Below are experts of layer 3 (counted from 0) of a mixture-of-experts language model. Rows are named router (the router's row for the expert), down (a neuron's output weights, with its number) and show model dimensions 192-255. Each number is 128 + 24 x the weight over its row's rms, rounded and kept within 0 to 255. Numbers have three digits each.
After each expert's rows: a language model's description of what the expert responds to. This comes from a sample of Wikipedia text that the model never trained on.

# expert 62
router:149111126115134140113108102130154136136092131152143110115118116125149093143126157098154141155073157136112124127140083076136150136128136134154128135152161091138129127095138158113110145117125136
down0:156127137144102144113164120125123133153124121142123098118189121147167094147156141148129136118124152112132124160087156103181142075128158148136106146175137104132116099115119186153133140109114129
down1:116126160115119134168121164138155074112136130081143163128173166124190116092107182120125121164112121117158125148129096105117124137106153131141089126102114135141120121112163143133145114105108113
down2:140110134091112184093150174105134165178158103092185149139121109125147090127167114116151119128156131127123115142111132121148139128171108093116187107165103130145153097112122113121119138108137135
down3:139131131141154172151109118076097120118163133119160119166084133113118129151126112103150124103109121083159103181147122122152141109125102147096095149130131147091126131129149153159137101120146144
down4:125109114140146115127104107136146116140142128133125136065144104149103118153151083126120153133136143115104112139081126124169103156123132127111144088074108108143125136135163100134110105147137158
down5:132163156103128185128114136122136139131156087154133109107134131121143118150132136113145096163108173094133123166145124150110116146131132147103124148153132126146166109128132129096118155101121151
down6:093079134067145163170138123132155125137122099084125114131100108104097108114165103101138106142166121126121079120189177158115124117165106128135122118125123200139115098087133152125129116169104141
down7:113120122122147104152150111148141122097162130131135102147077139121098107145145104105122112106131135146086196133083130132148113158088117131116129163128126127138124143128142133162119113099128110
down8:099150108117126142121085155130134136129128124166146111111117115142116143122146068106129120131094149127127120099137138113094143104176135123151095112148139153197133103109112143140122117123165139
down9:078112112105145127130122115150079159130137077099106125090145143103140159142167116099178075130140144158132091152141107131095090134144146152100167103139096140117124105122124110114143125111107133
down10:112137121096155131120117110116127125098111140097102166107198088105133131150107157098142131127134118123111146117139118138129114125137087115109112139137161108119121116073121113155132108130166175
It responds to: Mid-word consonant clusters and fragments in names and infobox or table text, such as mb, lic, cc, plus Turnout and Battle.

# expert 13
router:108145162127153136095130136168171112133161124109133103129129166140126126136134093110130156138147140179119148125129112085095164142151102149137076115120124128108125124145149120113135081111120164
down0:101169126104112100117152125140156164140099158119144130161128119133156121114114150135140109127130097105127122161117137125157152124144125180165131130152077155139093149130131174176105118149156113
down1:119154156107118136130142140123143099126145132099175127126163177135191120118164160118147140131119124120122138125113086121101132119094140136135135110124126156148162104092083133167102150128116156
down2:155128122133158173095162143100122142180164092117182135153128100138146128156127138137104117116132115156174114133160131081106134135125150115137158116145108132143147083139153097137164126092135125
down3:128121124177163135110093073125087135126163155137171083116097129109115119139104111134165124114133109097117121109155113116145132124120123107137120125100173130136152139158151196171134095187141134
down4:075141131132126120109144095116125113126128145143133111080117117150143118160097106117116145139103134115145126152074135160117124188130147129111117108104124069115152100132191152121109069180138129
down5:120169131144129175135091145114128121155185132135151098123102133158111104133129134137175114137124155156094133158138152120125116137127091147107098129112136075138181175131121120115148143154116159
down6:090114178105144150161114130134157138131140115077129167149112111117141112069178126146125072127184101138153134097192155161126166115156131150142128149097111139117113116122127150095114127149130116
down7:127164132086120105150122113173092092158120124130121106103097171130130161133158101107106110144120104156111136119119112167091070177102129141114129118125123076150101131140124103172128120123137135
down8:081126091111122118140147112162148159132124158126137118112130114108139133123119082139107144112084110172134159097152147142138113134136080157110118091141148133129174098093100098135129129117122133
down9:119133117106141094160141182128105145144139135134111113083124154121181152093138138142121113105123115156119075180143105125100101125124146123120150111144110155112128133114121157150126115120093100
down10:091136124078147143111126127106096144099111157121106157100155075160153160138127120149158140111190145080153164110146097102120111137132160133109160093124161096159147120121100132115152137159100133
It responds to: Common nouns for people's roles and things, often before a plural s, such as player, wife, coach, town, gene.

# expert 37
router:119107125150163134149141119118163144109070150111114111122135139137117126107128122145138119141127144159171070142106139157167152178121113159079138093124181127111091161145156132148112125106086130
down0:105109130166082127093126100100097124117125122135134129196130105120117117107106099126161108142154149148130106192099155121148141121139149130214096147129130120143126090113134180143106101145134153
down1:106125134110117118101108173143136102118147148094138154137136149144169117122163126094128141144126131137134160138122100161137130132142129132130125100132106134141150124130110140139110114109116140
down2:145147123129146146074125130150131153175167106124177120130142110144158141143137145129129132110149101124132094120148169072158106131134121103152182139145118132164141079121129096124161141107131128
down3:117095122138148145180108112116098088110126097121149125082082132117147105161125116109146141122144099111087096128119130143132143152125149117129119120102155137107070104126150142133090116094160144
down4:126157137147125101123111101132143129108139150133121146089086110146106100150125091127131136146111157115101118143086146130105108152119115117094138097085108102154159112166173099149113096147132159
down5:106134107075137134141069125102117119145148155144090122128134121126110099141152143118132143144097175152098125170136128128156092107102091160114103139134141131150149169148107132149152079130150180
down6:093093144091135139112105089146128131157142117065135112151118104116100118136149131156135128141178120164176117100181162120104116125134110136114163135106151148125113101115137138125128126141144088
down7:170130134111109145144103102099167105127115122110151093153107134149133126155133120076131135168095113149132144158126083164154118177119183179106165124147133123131101126121119116189106060141141153
down8:095142115130157159122129132157182135093145118131189114135132109145087099164145078099133121138099139124132171068163142121101100095127113133100131126160104130132169114145109099168111099100104153
down9:085072114111142137129157164139098162117095118128078130101119159102140143078151137106097127108138119135140104174115125115116124159172116174120130123116087134108160137138173150197129054100124149
down10:111119087124146154131170123136136140125074164125125145120174132129144138113146122166118171148172142147118125066140113139118107151127134144123176138120151077119116063154148113132117092127092144
It responds to: Nouns naming a person's role, often after a name and comma, such as politician, director, owner, or suffixes like -er, -ist.

# expert 31
router:105135180159118141151153068123143124121104132143115117177126164148107109165125076146106146119142122150143118114130179161125145122167138121154113146104164141104127143158106135168120131151141164
down0:114154157126101125122135160129141135136103125110118133124143144135165074121154161136139113110111158122122089121128144135162126126158195139139123128137117119182138133135186149102141123091112137
down1:133148160121142109099146122126126115121165110084146123123142184123181141096139124136107117132128129114117143123144088152116152100127169106143097129162115112144125102161109131172082116085120120
down2:123158156132129135058119161134129131175149111103166128137141113135137121136172147138125135088143145132137108132150127067132098161122139093175175151134112151169141095130154125126148152106136129
down3:175106123133139156126112146130106150139133132136167142151133145136077131130123157125105136136144100108113054126127109147082098111136124148084099105133144116115102115138142141158134129107121135
down4:121196113134164106119092105161184103138142157161112132088132114142084145116112084112115188137122166104091103149098101115132059136142119127153117072094132105098106153163158149130143104129112166
down5:128150132121122177165124102147131131131141117112092112105101110172129137173146144104125158102081158117111147115152115138149120110119107181077140136158142108177164180150122187153124095121106126
down6:073152137086105131120127109125116140108134085073153101133166109112130133093169135137127093123162109107144114101199145125142147111138171144098144090100132167120126098085162121119126097137120104
down7:116126100127114104132097134146114128112145114135194073132115141119139131158121100100161108142097154127146185121112126153133086102117124167096150127148149124144133109132114082154151090147135127
down8:105150101125147176104103108124141107091134139133159121147119104128128134139154075068169144136136136154141143118155125154129143146165119130141143102109132164143137103158153149141144133134091153
down9:128092122100143115141134133127090144109101130114163132102114172115134167096144157152146090160147125131126117110135125106132173120097190134126168082146103134126118124119136101127125159132110099
down10:142128071136136169156112095084121105129113166106125186145144125134121123126118161144147152155135094124103158126148112159101106139121128131120156129112140081161121131088094147131154143140134154
It responds to: Main verbs right after a sentence subject, such as was, were, has, are, and sentence-initial He or I.

# expert 1
router:117132143067117125121135144158132112107155124125134144120160151092119158101120121084099133149148121149155104131112146134124102138131110086145150170139164160105077140159124128098134169134147112
down0:109166109139127158099142095113109145129135130102105106134160135149134124114103123103132137106113147107170087149109138090163138128156177132149140129146099141144166093086128212128110137155148100
down1:113136136085132107110126155160144104117145158075134151113118153122126088097150166087117145139094153119107152172138082140130121137113158141148084118114108152156143140115095163122110133130087147
down2:110138147125148156119155145145113116173151091094165131158145106120134129152131125139155134134155127129158140090162112096140149150153137106156170138175110105146158087113152086111161111080119132
down3:129155093114133104167160119159132121133145117111167149115114155151157142148132140092098154130153115090116080151112086117089122134106142135128083119128152114080108132144181126124123085119170114
down4:109155116134127133131146119130131105123132141134123110108128148138118106146132071079127116124110155157126158157099128173137078165119114139127119129085134112107161123133128170142139068128146174
down5:160155134112131143156112116124137129102155142162111106128112116149152148125119146110135129153110173145125118142136113144188076112130092132114115150145106142120201162114098123139114126108099149
down6:109124161110126155164102091133148099100150096099122169148152123127135106122190118109158095185151150123142106094159136179096135137126149126178098121132164142108121117108134135089141120161116098
down7:095166094123127107140101109156093109107160155165140093137123143136156153161135134087152138120118133134133166151110104143132077144140148130121090137127151126146127139109100120178165107170119128
down8:111174099104131187119148090110147153111137154138186099154110125074092102147120097099140150113127144128122142089158130128151131157148117147141111121119119179153154130154123123136130101123099163
down9:109142082135185110102131150128106105109128115133124144118111130113151125100131121146161123165116126130114066134104139134103115131159110152118123113136100090126111134158134142138141085139113140
down10:158141070095094122137139149136112113104111175078102195095189113121144123116156140136117104161131155163106113136163093138123099133133127121120149135114158080145121129149129125120130138104120118
It responds to: Capitalized words inside proper names of institutions and places, such as University, Research Center, Provincial Hospital, New York.

# expert 22
router:139158156133149125139120129127106168140165084149148117129114114127149109118096117127145143140147143154126120133132111112100134120157108088148148126167133117176151132137134144130143123121122110
down0:111128127103089136133180140107124151163117121116109124139183115153136116129125149120127139120110098114170124128129128130159175121149148163172094131134092136136108131147153183161117105140113129
down1:118150148099130148113101154148154084117147108083135152091128158120152118113147133121136102134089157128130148149110075125101117148151126108158112149132110132147158113115137183136119100118116147
down2:159164101099150100130150125161139123144171065105167138099143149132120133127148121150137129107146111119114130120141136091159113149142132093129157138121128126117108097117142152134149127131147127
down3:152147125136125113139101098115116081092171144128180154119108155135143162130134144088142144113152097097099096135142128165126140126120125114139095142106174131095124092133165105156119134131137178
down4:143115100154187150105107094122140125098126145110123149109125129113121133156120105116148120174087139116088111163095129123147138145108175138106151112076106111181110126122167182139158072149116134
down5:156131121165177145156108090148104116155164116134070138136130142170160136135136129116123111102117179136128136165118175131173113134071080126115102144151161102137120143104139115142117143154133171
down6:135127143133151121133133122126169112127128112049134156135120126088137126109178097152155084120158135135149061093164181144146129140128174129157126162106144149145123094112143171144157118160097129
down7:152130132134171104162131111132134114133176164131133132149140150123164156143116152101116125188095131154161150137116097136139143124106140162115149136162133088116101147094133106140144120123144109
down8:103149107118112174114089097145184129117146115127188115134122103107082116160145117106137122111122155125157161086144175148144138148166149137124122137142147154145180095121121121118138117105126149
down9:101107111147159108104174156121130152118148083106138119108141172112132141110138133101095138140150130153118108167102140131164095153100122168125123100109101128146108118133115106157139132143104136
down10:112127111121131107130114130141118109097112147113108201105171106125164142119128145102170126156119114128125136120141126161126092159122127133150161149139147113136098096102123132123124136116088124
It responds to: Adverb endings like -ly, -ically and adverbs such as largely, subsequently, nearly, plus stray spaces, quote marks and Thai-text bytes.

# expert 33
router:130123164086117182065119127164134115107112143118132124123156095083099128108126102136094116120109096103108133124109086176136130163111133154138132163167140123159119171105124126144158138082110091
down0:137129127163102149141205125132125143129131161128161121133171121143163126152088159114138082110127122124162117161101139131167156116163168172133129122150100123132120144126138166163106094152129136
down1:116160148086136130115138132117122115107134128065180149116130172126147117109096154079092163144131104125114142151171040128109133131122139131134152127148114143145111130100117112127148151131120115
down2:122125149176114155123141123094118115164155099104155126117126134124155095150156126155149122125139150121115126115149130078129136121104108117171156175144122138138147082111108115083169119102120138
down3:139121137119091117166111123093101099145144122116184125135122103084130163131132141123154127145091106133160094141139120132153108134136105124089100159131141132091084106146132148171117136117113137
down4:103138121131110111134095133127132128148120152132123128087129089135101137157139105080131124162172151132113139151107150164146092129095114139091121121082136115164115112157166142119113092121137140
down5:114156157140121132124119132164117135138164123152143117109117162179184110128125127116124103158103182126138154127137123128137073137121103147102115105144155100156174146141127144105121130118118106
down6:088111141090155108111089111129172132100175126091130162153113118085121106125138154142155058114140108148157110099149154130134129132155168133124158137156148166117115097102128130098137079142138106
down7:138109143116128123097142103115165100114114139133132118144119158157157132125151105109141115162114120155134177152129099176101118166069154146102124134120145100147133112129129150184116089105128125
down8:075125133122100184103112121145175130131147120112147069123138124129094144131141101149143138137137143162128162076121152151110144142157137149087149131153135134127166108135088085127135106141106166
down9:098144103120150138146124145133109133168136124112102112113123145152139146079103152149142128139131139106115080117102126138146125130136154144117165123137107136126168108128085095138134125161111152
down10:107114097107136121113150122160110109106092168086141162128160080137146180136117120144156141138127107136126160135172121162085092163125155139105155082132143078144090086126145148136130128155095129
It responds to: Adjectives of nationality or era (Spanish, British, Soviet) and endings of proper names (Justin'ian', Hein'rich') in historical text, plus Species: labels.

# expert 50
router:133127123139138118141097115135115136097141105155133136103156138148130083098160118123108120090128150140158093117164177112161140166104140116154100119120144140100148124087146113123157119095145145
down0:131147108124085165116152144117137171147132110146144098131165116145129126100138157119173153137118113125132107173114123080161102147174134131138156170142101135144133163129092172146141098103123134
down1:135145125121120132174141163126154105162184116102154107146138142138143135157108171099122144142119118115124148108157122113134114114092134098118111121102106125162131106127121144122108138101121123
down2:131134120113132109091150134157110168169137113103139103130117133124130115137158153144144131106159143165121119113168156090157105166123169069155135149155093146144127086123144108124121092116125137
down3:111117164117160131142112120114097112093147134109176137121117096134131133148119149120126119126094130077121117149143098102145133179099099103101099135109163152108106117128178142143143098127117137
down4:120148104165140106158119127143129114130139137133126144093139128131119159163162098096122166165132118113100128165133096153124097140127137121138134108098114089147157124126150133145122083169147146
down5:145128173100134131175098092126137124158162120122112139127097107155139153143136122128150124129116147134113096128089148126110108136121116134107051138154147131139170119145128129118147126117135149
down6:108175130096134121134106127161165118110134089080143131159104132103117090114192140134104090134143150136123122087177162139132106141137115125120143139135162144128136144092146161109124075153144115
down7:176153111122131129170093092112147114104136116135158115103145171107138119169147133107130151132113106145141192141109104195103104127092130123061138118117179077144144130096142123198129116128127120
down8:112145105134127147111135105143166145091132123136130124116101122148083147118152105138117147128112137167141155107128161099125118130151105134146132095131118139121127108137121093146125108127151160
down9:070120126137132121118134105111085162119113074124093115143166164121132128111140132109160097138169116131086085149133128122134136119141146112147142086148117116146147149130143126125114123144114120
down10:122116133106129126124117121116149114121091157104115165111188097114137135148124121124125120155149082122120132121148102150111121176129138142132148106170167113139099138143136150085116087125098141
It responds to: Verbs of saying or naming, such as said, called, stated, named, and inner pieces of split words like man-if-estly or Sec-urities.

# expert 7
router:151135135168115129088145129125131170142144138170158121086172109123104086129112124140130118139149119158089154179100174100130099147145115135117136157159099130131169138125154129156125164068125073
down0:116154105122120155148129138108134149151101122141157106100162104111118124101110172131136115123139165107103140174105141103135101142134196152168091161176141126097149117114160121123147141063140116
down1:131140165096126118141088193140125082152153141076160147091128156135189122098139166113103115126103123116117169152133090148114100124130140147131159103126110118141129151114114150142098143085099124
down2:125146111141114160089174167121138141170138113086154119149120126120144086134148141105110136115157098122155130153154162090160110135152126129136179143134085125132124085145145152154154092096125102
down3:107105139133155102134123144095088113168161119105175148097124106129101098127114131090144162122114090101106099159148113116148128106129135124134072151093161129085109115132163136152136112124138158
down4:119148104133150095132121123114176136143125146104156136086079115100077142171155085117110134152107115116095144145083132133123091159105148131110129073095130082111144122152148126132144081124142136
down5:122179133131114107156114105113161129143153103134116099139153144163151154103143127106132107148107136140130108183157129149163104114092114154123090168162134110132150139096132103122148114150122158
down6:075130158084124147108134126137142136109133106064143125148152116111079114106129151109134112145142105154122085097182156167129162151164109143109152128107142124133125095127152128119143085143131129
down7:158116108154135102162108098133135125113166143122152092135129177098137134143162128096137128156110133180115173156150123162144067139081133167101138126159131091137117119083115060173117114131109092
down8:072193073092132181114131120152135132132147123151143136125101123156092105112152093120116093120099134149122127119163130112096150133125133128126151126135129143149139089122139116127131129140117143
down9:112130129106134124167172166122104144124119091122117125135146155100119146121127141139097115146124146143148110116107131114161123118133170149133138106119102177108158130108167126123139133103087140
down10:138117101105123094136129146118118131137085147117137152128175128133125120085151090145152120145177090115109143088144139138100104127090123118120147106119136103140113112127136117116129138150102140
It responds to: Words opening titles, quotes and direct speech, such as You, Love, Best, Dream in song or album names, plus ordinal suffixes.

# expert 23
router:150145091154099126136139069121107110114142131110095146161160106137134103111100091130127147113161153143124132147151101098187125097134130072132092132101127130100125128124151125081138123175123136
down0:145134157125110136100155112120137160145139127098125148124163095135123130151131116132118166157133113130142141156109175114175147128144179145172160141146116080113104085145157164123111088100103096
down1:131121142093120140125155162111185090101142161073175156115146157141127073130134148119156122169116143076113108128138100118116069109123139093153070109126128137155138128120086124156110155086083169
down2:167163112131120134073127168127128162171131102116187110130118154130132166135166120124128113118138155121142102129113121104174112163104165107123175152141113115161135085089125118139143129083081127
down3:164108137142154145133084141143147119176151130159170158108125157154098107176105150111117144132146116103094059097122118130110152087106129168115125110109159129124108141170162101146113117138135133
down4:130136130135150097131126104157142116135129166122110142070158085129101099158106078138138172149136128159083109145123122137143103130127136096073126064107089137140138133148193111125125089148163146
down5:118136132100144116141095140097138132138119088136137115144127127127132108127141131134142134196140133151113151105139121144128101133115122132091131134131125115128127133152094102107128107181144140
down6:116145093074130105124149134137116156113140089071160112161097097154120122127143097138096122136168115130172106095158150142138134157105142137109123132125159149107132112093145151130107138164118106
down7:127140168138121125123108107147123116103139117133188122122129178114139163135105137078135140156096169128127141166123093129123105118094146164103175074129158117115141128118105128161112104127127129
down8:113152049143155143117123112157147129082104129160165106125122128136099139153128043120158149126135141127109148111165140115106143140175139089123149117139133128118175090138133139119143116144117149
down9:112132108141117119147195130145074153140069108135117086116120170132135140101123130150134102163112112138127085116112111135138134133124162164115126116126118143110142146136088135113142144140095141
down10:101150113083127159101097140149128114139140129108140180149169101145129140115153143099151153115149112142116153112115104140086112132110120100129164119165164054156103106102195157132113104133111123
It responds to: Periods, commas and line breaks ending clauses or paragraphs, plus sentence-opening He, he, she and section headers (==).

# expert 20
router:093154111122175134148145179127153106112157085104190091127080164114160161128098136130154136165111122149161126120146122121136124171177144153109145162150123168079127091112091148109084157106149135
down0:117139157136102117104141169088151160152105120154140122158153160110143115095130130137159123118123101120150119191111155122173133118121164167140123126135102112142142116131184134153139121128133124
down1:086149142118127130130119173132156095125194125087152128093145164151174136126131152081137150141099099158119121100126094162112127123142166124113147097127118132170150137111129146126106160107129113
down2:139104157143129144098096125122118137183151085082170142120117133128158143112160145128168136157137133114159108129173119082107140146171151117144151136149140127147152075110144093135140109121122140
down3:164110154131081104149113142109125113110116148140180138126141108104082107124090192139131146116133101122088088179140104144148131117130137131119102152101143095121100137133116128133134093112170125
down4:116152109149137114142157105139164122127131138087091141082105091121141129166140087079083139154149117108115169151080119134156107150107136115125095091073106143136134131158157121142151101132108155
down5:133179101093093168132095129127126135152133131160124121115113128136132099105123146099123136153112125135145139161153137157131127134096127153084044132145147099113176159146117117125151124166130191
down6:121137147069135110161084123166140139128148099088119143127127157130123103126176121135135063121152102162164111084171147150122143138113130129126127152082169168090123127087131168115122137162109150
down7:127164138095140118131136080151129115120150123151124088117143153118134107171166102095114114097107135162132158136130106146143119159100132136132122095119090112150135127138148128187131082130134112
down8:140159118129149151132151110116169115076139152118127137125073106166101149142147060140114138141144139132131156067166146123119131094163137107149140132147066123124142093180151143137090096140106163
down9:108093098144128118090126122120118129131087101139126111147139153101146154077152140126109084149124150135117102136137129114125077146158161173134180106145092155123116121098151119151160106108100114
down10:124109070099159115122152115133140123122092112100118169128200102142141124090123128137128157105143105137072127132138106137132138134128127144122142174125174107174123117109135102130149085142125140
It responds to: Auxiliaries, -ing endings and function words right after a subject or relative pronoun, such as is preparing, who are, how, having.

# expert 40
router:154166119099163109101158145163133145116097136103145169124108138146147139083108114149077130158110077145159100129118147091117144125113097118102158123123122108125098103167174121134096130131091132
down0:107170123151127152102147100145125127131147139125140114131176100127133127088097144145145096131152093136169115158103144133154134109159164162149106145161140122096113084119148188112169130106123118
down1:140144143104123146140163141111132106107136126109154148103121153119182119143142113103137126142087149113105173145124088108114134117089138138152127114091105152139145114104135105111119158115124119
down2:183157105152145149093142147137150148169143116131159140142122102142144097132171134142136128116125148121115132159154142081130102148093144075174170179153115135150158088107140129108164133106106121
down3:127101143118162134132133124132119123121154121122191145160109109119085170135119153135150148104101090088170110138150099123056128120101148127075071121080139151091079134162161140163132126122114099
down4:143154104139090135093105081112147123119169187107109114092111100106112116150098104107103130119123136116114117134107144164149113150100186147065140060063130114154155110119132157122171139133149130
down5:129156129097099127140124102109144103162140091154134127136118165138146119103136126145157148144127167082090071128137122137157127123122118145096119126149165163137197108125112098121127108147113131
down6:099138172082151114109103128186131115119135071083116143189123146113112129117133143120136094127148122137140109124147131131150105139149142149144150153117165138136105117128127137087132115131131124
down7:112091120120102107129086127134125098116138147145179105119132170131128088136145147096106146136115134153131141145104121123126082126088156117122140116178148134124119109123121105178124106117161100
down8:124155102145125167113147140135176141109123149157154118158088106165121139156139061069094141126095143123115153085125127126124099180128098101116106120163116160156134109161127130148115112088123182
down9:086113096144166179140134158157096169142114105090107102072112159120151136143123140138110117110111139151130082149115128112094083099135119113154127107125113122135108107165110117196115132130122126
down10:133128084071138128149110131120141113089097134138141152131177119107153140131135099134141148151150143154095131125147150138113100136147109172109136123131146102164105109118094086137127133121138171
It responds to: Sentence or clause openers after a period or heading, like Although, Unlike, After, According, while, even though, and first pieces of lines.

# expert 4
router:097114139116092154145110140153076114128105108103151121078157140109166072150148154129119148109119118140156095122136145152174173131125181099121121145143169127119119144118157149170137146114137088
down0:113152105143122132121148103127123152146118155140112121106155099161158099129086125137159123114120119106132104168137121133152157064144145103145140141129131141153136118124114147114135146103124130
down1:095126138127130118133115121145148084106166116081154132138159151127161109108113154093127127154083115115136130146139078126120104152111162104139107115136129123142114130114126109131119113132079124
down2:097136159133140140133126133113118137173132109081190120145133093145172140114170124129138103117156117122096144131152151119168111138145127101116141119137119164141142068101127096110132120094131130
down3:097117115142122112146128115149069134144140130123204128108123132131144127109112161133125141125146125092095090151154094100106146148122155163103089145098155110116138110160137137144147119136151149
down4:116139101128138096135149085132157111117128105092135127104126100171115114146138084109113119108130139099127117155116140146169103148080136142139126079093067102140142176121140136107109123151130148
down5:134148157069155129129073132146127108123141114110151140141105143151124115110139134100156112141110158141088131156173143122143109066119069153097123127142123109173145125158123060095146125157156136
down6:101144147085140113124077091160087128120136111050111147185122147133122101109136123081135102146144101156140104073153157119149108125123147091161155133108133180113125087113135142109130099169129096
down7:149161104112147124151135139129128153106136137152171104102115171114176120136168127119142109189125132160141161141134079146131105123105154145088113084133145125109156115112105104158131090111087124
down8:122149101113098164107157130138096131113132132161131112162126130119083157129120092134112128100143129136131141083105148143122185135155137141134107132112121135143164089146145151117090091148120158
down9:138107082121158119106141143118069114113143108116142119145124169109110147089106157131149108167115141145137078126139125116095083097143158122139135100173121131124161132139133128116126177105121112
down10:104164111132170157157146141105139132106092122149108152104174117146174162110137150157166157173113094076124112135178087155107120162112156110091115142131153111133084116095131121108146111155124090
It responds to: Prepositions like for, of, in after organization or award phrases, plus capitalized name starts: Agency for, University of, United States.

# expert 59
router:139138144116104116102097138123115090147110114101127134173151153159143110147130169164110165122159107097152156129139113117170152093113114116104161107128099118114117170101152139099127171158141101
down0:126168140156116123118094143127109150140119129115134126158189076123138126127101138137140121108116121147164115148122121124128159120146174180140111138136159106152140121167153135119098108114131161
down1:153120142094156138134127143149122067111144101090171163139131142157158120133116141119112140136113104127168142135168128143123122161115148131191114102070125134145147113146106131149144138092101166
down2:160154132150129157095171117121125114148149089101158089110159128136113116116175127138136127152141148120094113168135126101120127158136143109153149135150124154127122074109115133108142146105100121
down3:117121169116119131136103147150094108145164093130172101124120106136150135111127147150118101119095113084126079143152108096151114113122123147122115115119137122112108113129121122162145133112157141
down4:098128109118127116149100105150143086133127130123094120115130130125072133134126106086143135137114128127134150145117112137151082142094140115123098074111121133140158156132158119129151067173146114
down5:139158116106141145143108137159111139138143154159115118132110117149095108114127123112154111141130160139138139187117112113134102110155113159111094148157113083152194166113140105115127115154122124
down6:081178150106139148116107135147155160103141109084151121122144115102088104121152137128125104140147107137123092083177132134135075140141158121129178150114122175110105127104164150101153106163147089
down7:127134133112129120153127083107150120104145111137155102101112121162138107142117138094120114148101132165141151174118107098110118134109154153124160145126129127119123088103151101170143092158096086
down8:138179097113134190137124111130150102101117130151119102099091085116086134130152101107135120145133155171139159078160154108116158128142130098133106126130100135126125088170111146155143075113116143
down9:076102130112122127136125125147108115151130128131140142097099157125116119086139126107145080118113107146112121174119132100102121138187140102124143089136099109117137125131125157154116123107070110
down10:107130089104140127148107108148102135137105122156122143117182084127157127131152093127142158166136119127084134106145111142093127163110126102142173095099179102142114120110129131122131128129152151
It responds to: Place-name pieces like New, Port, Fort, Bay, and the commas or and joining locations, as in Charlotte, North Carolina.

# expert 63
router:166132145121108115123150122120138170126114138163136132126098116142115135122124142171136138135159133142141174107104129167155168134145109123102108106126081111148086139125119111133088089101154098
down0:118121143151117173103156142128143169149142125136125111116175128157156120152149150100167131129134151150140103165118090092137119098165153134151104143155122143131124109120102122122111158081094135
down1:086151149082086108120130192125152109113156148076169160124128160123149116115157167126106126144084137083123170114129101124107140123108127110146119157105140150153104135119106119140108133116121146
down2:123150140163175162106096130110078143184096126107151164167149115159154085133133106123111122113131144180150136107163130099143086139128144126118173109146120087188146104138146121148130130104150129
down3:101153132150103126157130124095133102139135125129199155159116132120146139147161175145136144129133117111111072153147135162098108119129121115118148129111156109092133102137110112158113122122150106
down4:138139113123123084138120098135135101131123171123117118084110108119127134126081126116121120124149158099100141129103145166143090153111156152121091095116149151146153107158162146148129098147129139
down5:106166158104161175155064150118127105105151115144097156123117159158131133108128167118132102110092165135105136140105129156140097120118104115118107159162136129157146143101134143128181119112112151
down6:121129157109130088116115134138145140134146097077131125168124138106107129128133154110131057141173125164168118100188165160105126100131103129106117131122171147113132104132182159078155102108142091
down7:120168183107139089139109117108139164114163161146168099101087151099135116152155116096128139147109104146126167146117065154129106132070149127103148122117114068134135128121155112180157104148126102
down8:092106104123129198132121116105137150096137134130136128145096113112135133128164091144152133101140144137132141084169192120141105122119142129170130116164149147136137111162105121179166107125108146
down9:107113129150167164119151146102103169154099121125079131124137172131136145104145111111091069106120128141133128159107133114136114119183108148132145110118086100175134142112110105104145140111106127
down10:113152102082130121142117127131089121091086116091125179088196132139147144141140116175178146155138098134112152108137082131099088151142101113127118123133139091140102111101127120146133126136136132
It responds to: Final syllables of non-English personal names, often Slavic or Arabic (Varlam'ov', Aleksand'r'), in sports tables, plus possessive s and coordinate digits.

# expert 32
router:112134127084135117143091081129131119122154153155132125144107091095114112152137097082118127128151121152101130155092153143127130133155113143147139118141130141126146118132095137149104147142077135
down0:143110126132153182125128129085078147160102122112153125094149132135137125110120136099141109112107165116161146169141130111157141114108171170173147161142123125103159145129156218122144152096111169
down1:126148128108120152127118166181125122129179119100151130116124161133171117103113161124116127113121143176124185140141082122115127128124140134125114126101154150137149129128104132149126141083110137
down2:134114137193149149104183140120077123200138091111169123111153108116144119148126133124156183109131108136125080149157152067125114142138113075140106103126122120144133085146165124148139119097152109
down3:130088123098123127144122126152138091120185120090162152135085143143090113142095133108145147113131102084143107153146097172141095143154116131108132141105127127135137134130134148129106143098147156
down4:123100125129141102129127057111175092131168158094146127112142138144095109180105088094107142139099119121086150178080121137144095143096145166146140103093125134125149124130131159105134135125087156
down5:114140120121130115158109087150131151146134106160140118089142157137153119126153148094129118139131173159094136145146120155146116143103103156115102114143123128143185142148110090094123145128110144
down6:069137125087145142120083107160139115105129107081092120175141123106114143072159166132116134135180127140152087083160172167145129134152098119129129170137159113121144104099092173114094119123125112
down7:131121129114147136147134133133131106100142114117136088103107159130133108150127124098129114135108120124160150130095127132122115129097144157106153136149156122129120168118083140165126087115135143
down8:132104114083104159128106131125169164092151129123157114139129084112114132122156100077086136153105145156117122089155129149107113151158132141157114095140126162133111107165093139144122131119111143
down9:115117096154154135127150145126104126140109130129137133109133141113131122105113118145170126136119123137159082127127121110132131116168171141086145089132115108080127132118073127155124114089127113
down10:105109090120137109125136146108128130108103120113109164126152069135155120149121121104148142130153118100065126135145121174163069138116114112145191141146171133151088141120110125107158123130111120
It responds to: Section heading words and abstract nouns after the or his, such as Career, History, lifetime, nickname, completion, and infobox colons.